python train.py --n_layer=14 --experts_per_token=2 --d_expert=144 --activation="squared_silu" --router_score="softmax" --balance_bias=false --router_z_loss=0.001 --norm="rmsnorm" --tie_embeddings="early" --batch_tokens=65536 --steps=5542
Below are experts of layer 2 (counted from 0) of a mixture-of-experts language model. Rows are named up (a neuron's input weights, with its number) and show model dimensions 0-255. Each number is 500 + 25 x the weight over its row's rms, rounded and kept within 0 to 999. Numbers have three digits each.
Before each expert's rows: a language model's description of what the expert responds to. This comes from a sample of Wikipedia text that the model never trained on.

# expert 41
It responds to: Noun stems, chemical suffixes
up1:528504499482477496473471513505482487519494515442529515455554497510435478494490474488474487493485508496508491501472525461490489507517500535475482461532519522510475504538501465512485474484519504472464497519551528494476515500484467517540504511508495524537495513503461531456510500534506477500513509475524508505468474511519523485523478518460561505486526497466489485458509476508513490466506507532497490524553463536559489560546492480524482488549527505459532495485514482452533499443510474509483495508482459499493490533521496501473542488468504431559453502529475501495497518502492491488437489505515518481512472509533528461525509477487510499493507489499519502496492471480559474509529493535540534500523451514487511508493500552513481484520503534524454508497509511463491517483513504
up2:522465533493476541479492545514485470495517536499492530511493554565480511510498488505480501464505571516466481494517519506484494508469509503453464488506516509506453515479532501500489467471496567437488483487500519435514475528480457513501503536543489508513540505519434515510527489487511481485507518487480494530492560484525500495507526516515540484509455522506461509472540486544486492516488484529542475528510453539491523534530482483512494475515562492503491505491460495489499511517479474484485521487500502484489479532492453541493456480505503517515500541501456492479490477484499484496504514509508496466466531506507504505526551496482489501451486498512516532491455480499521483480502502482522498480540484528515520529483480521458499499492502507549489468551540520499480458477529534
up3:548515516501475525486496551477498506484516507467505517527499539499504491500486506515506486531505535525497482512490518465497461457483499551450454491499443516494454519488538485531499495517506487482516499478518489513546521499517479545500477566509512489538503468475497499484501484523531474513533504498526516469485497470493478490479509454489515432484512457505481502514508496480498511507521535530548484498551535484541463522522499484514476455493520468491486495495484486484519467496539457515529491506483483489524523495509527474496484469493474505497471507546522518542521473479473473513508560523522529464466477536542501476476522485536498523474511483529544458482494494491544457512548497538518473487549496492484498485514548526523517486500493502516506472543551524522479480508560527
up4:510530502509525502498513499494513484488510505507504512514528504507434448509499506475501514550518515463487511525474537509505472527530485475529476506479512512511491493448540481511512476495528489500484498484527510468555472497511467532485495521490501549467493490441526530440547513543488495511488503480507492493524444517491483524490483528528535507483490509454490509502521493460500487472501544523515492475504520513488451502534499517525474493519552513467504497486458481490529451529512482534490535514492491480532469523536457542477463493466469521525501516518457538452571498463518496520465502479510496496481524561532510489516514460490470547434476471503502520505523509505513500459496480519516511496547457526512523526494491481494508466474464485495490472523489511488471527473495531

# expert 25
It responds to: English surnames, name endings
up1:477517456509484518525452500510495453497489535490504516506469491552481475525515480452486505503495507483512471531505543505492473471454491500512473496513524509540508510492511521513472475452515496491498512493520504514514537457481508535486546518509484516527543484531476512491540496502484500571493529494519494562498533470518503521494480497480508497441498492534520480529527526502504565500491525512455492486520515441474486508518494489537514480485514524505480512485521505487549493476487497542480548530514511505515469525506517521450465465497433471499478540534484461529509467481496458486465457469496478506472504532535522484469515491524475526490468488502481527454503466460512494530507521498532499486532491510517488508482526490491518540512470478509522462554543525521471493533534503
up2:487489469520494478432486499478476479531473505486506517485483510479464509475530506501457503491477514511520461530503513498512511534425484548484495512527556528525519477467443514506462491475511514505461503507512528505509514532502515526499535506511501505580474460470462514497521491526529507501506477495532478558513529508534495526550486470476511505455553501514476498480499519513505529530524529531481527494530510499503501530494503506503494467493501464519496489502509451481492498525521507510519485504450517470500467560531465460473469485473486511492500542509490454540449474503506540467479475482532472487494481567512503474527473524514490523507487491512513546448492500472489503494488499520528467490522484494483513494481513536476473506547473465545467513487532516517463489508500488
up3:481550521455494499490530478513469513479530518478512499471559529481491477510524497477489500478498461467487484482489518521453518534497489496504503524487515494487475464490545526497487497496505460506475483502499543497504516547521489506473523493528532517513476499517522477510546491492510522536493482465519485536541531501485491550527494502504491503447534520473496485496557472510506456469489501498546502521498476560542496529546477520491479479478494483513486496462467522500506528495470500513500539539524506505514527555538488485492430505506493494510487509496480497518515500504525457452490496517525504494519515501510506491505551544513489525503473498509462469463505509463510520483516540493527487475509464507458523518481516484447511510469487486582473514525509550529519481574525457
up4:499499516581501547477476496506487437493548523472487524460466471510494485514486511515505476470474490502537519504521500483519511461466516518459508502526527492521468505515481523480535422518524513478476497487499515522523524465494509499530522499498538493483509456485512544505520517498464520508469515504489524532506462459557488510462501522509550455454490490474448458507506469510514505512530521485503508513510535523510485474524507506513492487504498523446506549512513486533549518485487479544535484480507532469500530506518475540461495514480495453530478528491501504530514495506518503518494447474498545481527501491535536508506504513555484514521492498492451465503470505524508489484515510560551547489490472504471497486482491510499521516492479484500495441523526526492516470487526489

# expert 9
It responds to: Section and role nouns
up4:546527505498450524473447539534482521540465527499513506449551506504441493476438463495503486514517500458476481521497481503515491493499487486530484524474468483542524461495504417580526472510519519466484491461489514499534519528485498551482494513528442485499524503472448514501505501543494513548497544484464488540476553465481511474501492490512509498501462483491479478523497486491516524499492536523503470516509482481530526504480489490528501490489504483522538535470479480506501484477487504440496440474510499486492471503541499498518473495507479502524479503527497513541495512489481498500523492477498514482477488467507493489512544508514505529494481479545515520490512471460529490503513546546539494511512519517511484509522544523502489496500524537538488486519548525498510486521515521
up5:503530505510475498484482525519497471499518519474535520514477507546463461524491509530486482488513511461480483502501497524491465516506482487512459517482523495528522471442518440520505495542531490514503509444524491522515510521524506491510508494532511540490499507495486510475510507528527480530517515474508496546543499493466457507487489531500485498556445478531453479504534489511465553494489489518512451466526513526526486516465510506522486482524485478484490476440452490477510504475524488495514521518548519502476530520499497488557473482494464529477488509562464514527518509482471495496498470506495511489534512527559486516494503502490503519469457464469484502511509490509499529527526553450523515499500499504461492537539575494490477476461464472526469481530505511547526496449510514
up6:513540526451436506438503541494510526507507527479521506534558535466494503468467526473471481512483458487441473528495492501558520522500465506491527539532549487501513503420448501517508489491512481499494481489487507469497523499452508522500553560538453524498481475525489498503541514463498507494458543522539507458480459495491482483475463515551520500522518494536501492461470521464538489481469512501510512521480511545520491508552479524510504495511494506486509476525525503458511496517560500527481498521466497547512513488491511488493503491454491528459515478490529491498501468497527525523453498526494499553517492501502484511506517509508519466499510510487492479481534486470516478482531533504482485534523490517489506498518473499454507475516495515511521495490520502516507527497474505
up7:505541474537488462515488495472477502550471496501496517526551523530482534472494454481497493529491474479477475500475541535509441521457497525498498531492511458540488522490518492540480481491548549449502485505477467468487509492515546505467581490543516500525541536459416506470493491524500482520551529468487483515532454503446434475514485512470526515483543470481505506509495504486494520461486550510464472488525468506511484483496490489494508493512520533481458529463488496518503496516501511503497536503497475523478483479502478513543469493466487506509515460496504465484504504493493486542483502525549537515490503484512520517530498479487486511511508476507492477475490478484480472530540514467521498470533490535519513505468536532531482473511483509523487518501492496501496498483500524

# expert 32
It responds to: Name word pieces
up1:490483501528525480492444522557499493491504504496526501508478492488491508479476484480497525484528497461472471507520497508444476509531489514486516488480485503509478491552529501529475460495519522483463469536506518510485485529523495540491540487506510538539507445488515551468481495565520493538509488533511491490527543499476429539490510498488507457466528498485464468477528501481532520455501500512510499494528510508506495504520533503510495495506511482446494495513472506443520498512528507502492494483470514488516467478540463524484433511504463509502453556495465486519513487471468506476511487473524501500489509494521539452510525474489480571492485481482478458487488489504494501502529537543527475463539493483497491502525502478470509515474472488545510444536475513532563505519519491
up2:555493473528475476506507485505506486531507534501549542493507495516473475503494494455516493497519525500466474521441510503512457528517484462510500494503520533485503494490502488515504518504535504474443538500562508466551497468479495545527511520553477523497529509486446493507521515510504456509480504493502512522502492501520483529484515546485540476498504491481472456470509472531490509520514520568511496509535483493475459515529502494518505447494501516481501511488500451495534501494531473560512486560482478481495512558509498477497507444478452462528485548525469502495467518529510468474479478492516493493501484520482485493547503504527436538476498458487498493486467476472510490500568511519538495519531468522508523547520515498519509482498494507532513489552506509508484518504521487
up3:534490495517505527495460495489501470525511489508504516469520493479485509559501528513487507470528500512502470538494507453498471519499472492509506489494473505516496502494545522494467475493504507493507538484536525480500512493491455554500519491523498565496496544481496513519524506552490462521536493513492544499542513486488477532515453531450517501500495453505494486488539448531462487503510508531468479516518481486489455529551489502532500439484519503480485498496535446460504488505487465530494490500462488454488462523482481483508499436502478476532447498553490487462462527484513443507483511484534474510510440505517521503514500484518478520458503461516523532484488494450528463504531491502537532519505489505531544516515523512515474540489514510535496468546485516520471479524491492
up4:530506495526481520505555534484498475533490487489535530488530549431494462542493494530531501498507506484497459532498502493546469462521518463494529471462512507481498446469525549531460522484517496470457489499510542482521503479495465523492495515560544518503539515488473498481483474536492487528480536490494538506493489513534504558475470495528553470515505497497497503495537495525523522522473517550507502517518499485518469495522520528520495488479488518493475501536516458512449440503558481542494531522497489496493475523508508474507473482453463490528458533509448515488540482515499483485457472502536481499458483513496557488521504526539475515478472474494487515522495518508511514485537490461494520494541496483500503531507491509497535472511507501506510502498509509526490471541519478

# expert 43
It responds to: Proper-name endings
up1:509484486507500481485499499527499489489514560443516527459481509489460470490471521490502459396548510494462469519477538484488513499474491506445510509522482511513486505493505516568495536450504512486513507499515475477500475489538476520506523479552505527499488527516515500527538502521518475508490494509507482547487491490514474553533488481490524528441484521488435444460527481507479532466482519513476487486490483514523489491527550502520517503487530525503465464495529506528490483489534490489552539445513497502478514479520495492486465495478470452526464484510492493472497517488497483477522456497509498540505503522528507493527553470512439523495508490512497500495490500509494507485522484495499483483541508473535489482491523509479475502431454506557487506503479518505515479508512501
up2:522448453507504487494466482494539510497483495510485510493473512492504491531477538513464500531470521509479518511505472515492479502499514514501505496512495494511494485471530491482490501510484516493502503493522507471511537461529519533526489549517450509493481527487504548508532529544506497484479488502498483467487480492471481474457514541454494483456455497467499481488501466469498515508494508482507500458536510532473529523576494524562510472485541484442520516486490554508529503499477502469526494535485459453465508498546525503512491493518417525498524484495481488477486470492491482476499522460492520516513471506517495485498565464505482516480516525524468502491474513440465509508503523479492520492517448510531496495477515562538488478511536542481452527517536496569505520497487504
up3:527513508548486521496494539482492489515515554473553537484512483529462501541483494514485463508495529512488492514504530527497477453458508512490485474497481507483505531511492472530525510442506519474494513487509479497560534515456440552523504528520488541485488451457483535471504497536503500511517499500529533523505497502534510501520499514512495489471491500505484478519506487495445522506519511528518497491562486479515504501511536500560503477492529506499497505497488515505515444447480488468529523530508496455529477484518466484494475465466489490546467540504498496466513438497516491497478504467528518472451467510543479495487478457467479570481487497506496490474474515512498459458515479532560508478491485461515470528510506516502524480518515490513482479541517490502472458502487519
up4:487528462497487507482496471513461450501538494434515545551506511507482481491455493501492463499479536497470482536507501480507501475483479507466467495526479495518499474451513481509524481469493518461490531464508487484494494515489497529518546545569496512492485503469448509480505476501484496533494503476492517511503502503497503543477465498511539492485496477514475457500499504542499503499534565529503466514523482483506486520524563496539502488498530467456502490485503512499516499471486468481514525526473486484486507537483470491484504446467444481498453515481501477497504513479484479506496461498522500471475482500535529461511524470535460535474428491489495511474465496497505499505530563500537524475545482530500466500492516532495533470459500502508517474528517563527476496512525477

# expert 40
It responds to: Closing brackets, pronouns
up1:488517496539477526482464522531474480519532512467517540490518480473518489502517489465492464485500495468474467524472499453483457470515495529465470484547550544539464487461487490472485494446528507425494523483495499525550531488520494515507510522514503481526452515472516514466519534501469483534524525496498520510499489509517488506473450513475512502494483477501518505475490465498483511461475505515487506523506489530482446528508508482538473478560505483467471509499485508470517468486490470540542529471505467486497485518515450488508490482484467458493441500527468502530488504453491491479490455490532536513482456552512518485498504489541480513483462474528506468494487528479499485533516500538524516495501450503476491516523545521516490477527503515494467480512532564509486511490492482
up2:505479461518465500511473516503528481499544519459532520502497486516455441522466528493453479497495514499452459521516500487486478485480466536454473510569515539540491534483489498508500471483507506471473524494504506507522509482508451504510494519526512507533478504470509549479523492527500443509582553517516529510475521492526502494504492499472557500475503502468514504497485530496534521469525491535482502527527506503482446512487521495504490455541518473485528543487429479486519486488512459508532539501516493476522468531525461488512458466489491508516494489528469494495526474479501444470485493518504489514458467556523517489499526473475468509494471489497497483480462476485502510475540504546528477495524492468503501511491514555478514510503490486530498461514523508519508474479520514
up3:544494490500471522531480504492490487517518516490543527520489514533465499502465496529462469487512515493459446523501506511458469487483501559451446488535494516517463522466494488496505456485524497474507523514520461499509511507532459519540527484497539518536479514464486523488491489516486461508523508567519511510450512475527484505492496503459533463452487479486486498494522495540502519492509493534464475537527495515502475503479516464520493495525528475497527518483453475490515466476546445522517535503482488481496499547524478512511454472481495469499456499512467475506500487479501497499472504502499515493482468509534558469522526468484452506484481498485508455463469476476539481473538521547559477497492499503516492526505547516491504515505489511547487457502548531523493506477479484
up4:508484454508487508495530500480461491533541520485508512535501494488523484506508508487460481473544498472481513564508505461517470492495460545412471499566523515518476493482486457510494456496520515484492549470506473500537512482520479511481499507502497520535512513474484524455502511508462455490505535496527524469483541485501445518463508496467497519474509491499462485481525478468504489535511540517493499509523516517493466484539527513510487490491529479485475502485496483510545463477504465519506539499490476501504503506519491518505478446479469474463468473520444483496526489501470500549509528506501486544481464538534542482515499507493476536489468469480513483491493443479541492475516493508525481461484494533509524521492533533493527481501499542496515552519525546546492516470474503

# expert 2
It responds to: Common nouns after determiners
up2:482516559552509534470505537518474488522484515482474507513478474486439458492481480527480527476491499511463470497517495535501506509512504513517517462499491457549527488492480495486523505457491483478529466477526500482471533471482530470462541534512505474535499488461510532474518512521490505515460500466522481534517486500532485489520476527509490529513438480434442478511546493507502537500528510490484508515492520518487524527456502454507523467503491489481499503461463467486493502472494502452509482466528525484510502498502495497542506492462506538492458490519505471493475506464545520465513474499490526454527431485505522463487524515520496494452531467521495499464500482508494510520477500459451506511458504515507467498476519474527518487490470477535525451477492529541472485493506527
up3:504541509465479524468450514483515509525489492472523502452511498505531521480483493475508408482482484504536503518508502486520470437485496516507498479472467547541518498522490481542513476520486505454479493495492499521527518546528507492508522490493467507536483497517532483466509501498508497493519477484479502534483519479553538503524492510472536473482527463496491503539498527498451489508507493483488505491502504503505530512504475509519468516534459462520527506500491558433496523459474506461479474501469456452495495511521528525499492489481552518515498521510509522530526457509521503507499509505496502424481448511503469488484499518469523501497503501548532527473511471426505475486501517486530509491523489526459513519537486497432549488493493487529490483510552507486497474501524527
up4:514543462494455514520486477502461466517538469457533555507512504506463496511498515552439509525516519505455496506498494517490509470478476520514436491489442508514498501496493461485506489471479515466537534477515503479501485523520502471527456488490490537559493525516539511432494495540530447511532500462487517526530489483482508520489508500515501460481489462469465460513505508495487486483518508516485436546490493487524509511494541486473454503505542473507525542470492493525523488489493455470530513498479454494499472518512495484500486484444497532529505529523482485513506480487499468475492514476517535456479501521514511474519484489498503500488452458491551454440485486509516476470521494546502497486499479470484526496534504519518514499482480532548507484499502502525489475495516487
up5:489494525494462486510530505486520503480503526444499485482522513517488432498456511514463499496524520530502496529514503556494508434494493536517470503504476540486494455518476471544523522472472472494513465459482462526493507498485535511488498514527476472527491457468471515477473513495493508501506478487492512489515520485519500550524517514490499521494477516469469484507516452505517493461525494497525513441495518524472488495503538489504505496485544470508497473488451530487496532462489506473475463457510454490526502492503446498513460491457496535481465553498469488494489483456506508486477474499517503465508496527525511479537513540545534492500482515499525519444488528459498519476486517470506522482461510539458430505488488474460547496476486478506518437512527520526497478482506522

# expert 35
It responds to: Name and title starts
up1:506495458513532497478480483495503521512466492509519543467502502489519546454486500469534487468525470529469502529446527496450457496471470518520516479521540528507500461517476487536504459472495562451490530494532511506477487511508508538490494508509481499496486484498552522478499460504544473507504480497495524535503472522505455508523475461489503502465547486506484512519501528515466487502534532547441535529526451444476479512537488501501505465488495497479529460479493521488479501494491496552470535501536488465499464486497508485543520499487443518510502505518456468519500508507519448481472510493515512490496496505499500509447499467486499489504529496500483498537460456500475464522494498541500482463515486492515515573465530504518452507493489486503470491500488478505449531496490477
up2:513483532523507509494505525499513444527507494449517508549497471502514483479529481511516477474494564520513482546461485550474476478519486526480494511470471481445505522458461529549506502502501479516491521481476508476476522484502502467507526471509492498516538517492561489483503476529531473512451486534470531503502465511488519545473511499530485483506485515479525493465467470520489483446483474497512495521511480495514503489494485503501498509493489519491506497474525561496483493501553507506461548501484477465513477512517531519487502504418454511513450490510477418487518498484533462504482498465511514513501503487480527475495528448513470492529490503435540513499486516487492484500466461540537514466468524495507532544482466514529502494493532500498480490475495461500488474484507531
up3:495495484508473511462472475500517465517535467487498506514461514558489488516468496559472516491474523482543496529484499524458462528534450515482505536455524494524482513490531455491458441502527531452493515451491518474503511512494494500486514489504482489530543539509460493507517530463482498495535486491553490501519545499459481506504526515455474512468509501512499505489498477483446498462492535509484461500523508508465473509501494462517506479531546472453479496450467535488521493526454498494509502531526490473492483542446486494498522498500463486492441493510453508521459471503470524503494496497491493502501475499502548494546516492500472507467476509495502451500541479472501492508491497470541517516483450506502527482529509498539518493542465494539501487505513487519513495469511551
up4:522537491514491531494460527503486481494507467507519527467506490480485501494476480471475492525510519461502514540521527482495475489514472462482484476485497523505463498490500511487466471483518490477459525450529540491547508511511480509538482549522468510494502539443497546492532491511536483553517517485487513525534506491501510545534465475458521488501498469505497503469519483492502497500526534541514520568530461508495476499481497488527494490497509496473455501523489514511512468544535484481484498530494500511497475564526501507518462473529469506520481557535469489502504482503488477481498506471490513480440467512535502493503510484512482570472476482520465475460461513430525439535495500502548497487546507448519529485493513522541525495473503500515492492553490505508517504528516509

# expert 46
It responds to: Initial pieces after quotes
up1:495503533548489501435512544518462472498457541492489524540504484496484484548471503474499511482524509519509505513492493485489503453465457481501487472508470490506492500530497503520515489508569506506475539510582511486493492499503519468531521502502491483533501472439540491497481482477525475516499517475542526485448462485515474511459495488471486516480489450504494510502525484515513541534506512485526518470529513515471531511468470464534480492465491479441537495489503533532474465516480487468537536510453485493466503481538520498540515492451472488506519532491523467500517492460497510485497483518493472509490482491534502510488540470496506494521469454524455527484491502491492500524470485473479503484546512488499478464463525522506524475562503498548527500504530505542521507486490464
up2:479485506559469479461526519508495494534493495445544512514500534495490511531492524537479492506493485488498481509482529505498510546450459506480520477539486511500493479512496505481516461476498523498469503464507495525508492462485518500518485492491501497521526494430411492485482483505536473560504453433493471526476487501495458497469523537481529517454456498502498459489484506559504524512478506510502501471517534534451505493470499495493489465566505529490523523439541485492515490517499497461513498544482511529450499483549505506514488485503450493478498519490505466519503469475524504495531474481547460544517517479544509503482544465518521524458489469525507471489464502503500528501503484482514485484520494522499487514481504532525495526527527511496470497503493515545507484492491474
up3:529501491505458503512530546501484519520486528496558527447541448522435480486473511441474451487504485492476466517489505445454503517501506473490535518496493537533540504449515486512524487476531513482452490476531514540511487515456482542488520492531515529494514489474495504494517520499467495531505508480441490518491500514519497463505485552514543489499499475478489513468493514502520515486530526540514502510519496549492478529519477491508492473521471485492491547517482470496524467468506492471497507472462502434491528556505464510528461500496513485503465516491483474483486479479488509497508494492503459469480486505527491482502525512512477492507474489489462508491497504511525499481548531486520526490563512485487496471524520558544526483520485525556491466528493515527524491516546539
up4:483574514470491505517471495523484407482482487524502490435476524522535489485473524471521502474484468507527521525507520489491484474481526498504515519538521495489508541470499498506450497492493482493501526473518469513488482523473523509486555475513506527497534506495484536509532480489509503483464523472509506483470493506479509471504537517462506475511462509505540467478518513484491462478525504496473478484541450491506534535515531490481512504498518478540460530443484551475530508490499493506460477561497468525517469550546511479468529474510454521491444512514478511507496493497494513469461470465483511486471495485552481494496514493490505481479476496488490472518482506506526506520457524487529510483485490542497529553511489511486515483515545488494456529527519521524475565498515523

# expert 45
It responds to: Asian and foreign name syllables
up1:502469532508461527516481484515507480500497561473556495518441449546467534543439489473513483488493487510519520494499516535532478461485490516510447477502481493546453496504512533470482475529503499484498469486558549440490490516480502486493505491493467544488493497517461571473466493518524472484478498497502517449482514471495526542527501464474544521526501507529522495535485533529494527518510502501492496555500539513502513475536542483475533505506523508505521486515494519459534512483499492509535525529511512520555487506532495520474491511488483441531489475490517517473481484495516502518503503482457506488501470537515517517498531483521463495464503504510474514516494480494513483525494477488527500481497535542498450474527489514487482496546544500549506514516504525517526491465510511
up2:504469491470453535507493525467461463538484536519532519511482501497460495507499512509469459489505500503510478522475515461523532472471518478469514499553452516478502503501483522499507509483482504472443476523468541510508509506516491528485543469483469461562509496518525536482486472527482458533477537471488501516455514500514500487461497517467559484454467501487461507429471517516511517488501542544476497505531506530465477495506513476524508490478530493448522542491460490463496492511541482510474540538504501500473500498490531526498490481536484449482494530514492494470483493474523469538505479469481472508482473521544553485535488483483485492508488504487489531476466466512498527517524476527507446498509509518517507521493476523485537485548487509504544504516510499522476510519467460
up3:536493494493460500506481449493526519504492512494513517507481508501494481515466506473485504507546546486475503500529481479482520514476463505483444495481435504518462504498474531476460455476521465460514512488515517462505512471582480491490467499478528484528492543501502479488481434517494460494479480535516498522446532448500472487485495460424500478458465491510497500466499484481505534545463505521464479530511518517497479485497504458500514499503544465487527477496502541483485513489507490482497528533460478489512454535495543495532463492487515517498484496519495480475487495490488463511495518447503450505477482489522513498465507481522523494483512510507474488482467446481515465498518476509545452536510490472555483495482480492514471499519501506515487521489551496548503482513475500
up4:502473504478480504525512480509471469497481505519504490508507515510457475523451512493444515502523542516462473500433510492509482515499501520495480504481503575482481507438475503464492501525531511496496539497511526444535481508520493520506554490501458478497499544476504557474512489506545490502505513502493519505480467433510477530478528497451502499471464498461484514441517524517516494527488510515480484460502535494484491529495500496511485510502497474482530518471529476488531479500505479495479498542452460531496474498514571508515475489496497531488532486499510477465485495484484508521521526505542461502481506484517481511506480436531489488464510507492518534490478495475510523502495468522497510505512445490550559506484506489559454464499541501470469526484514494546549484493513495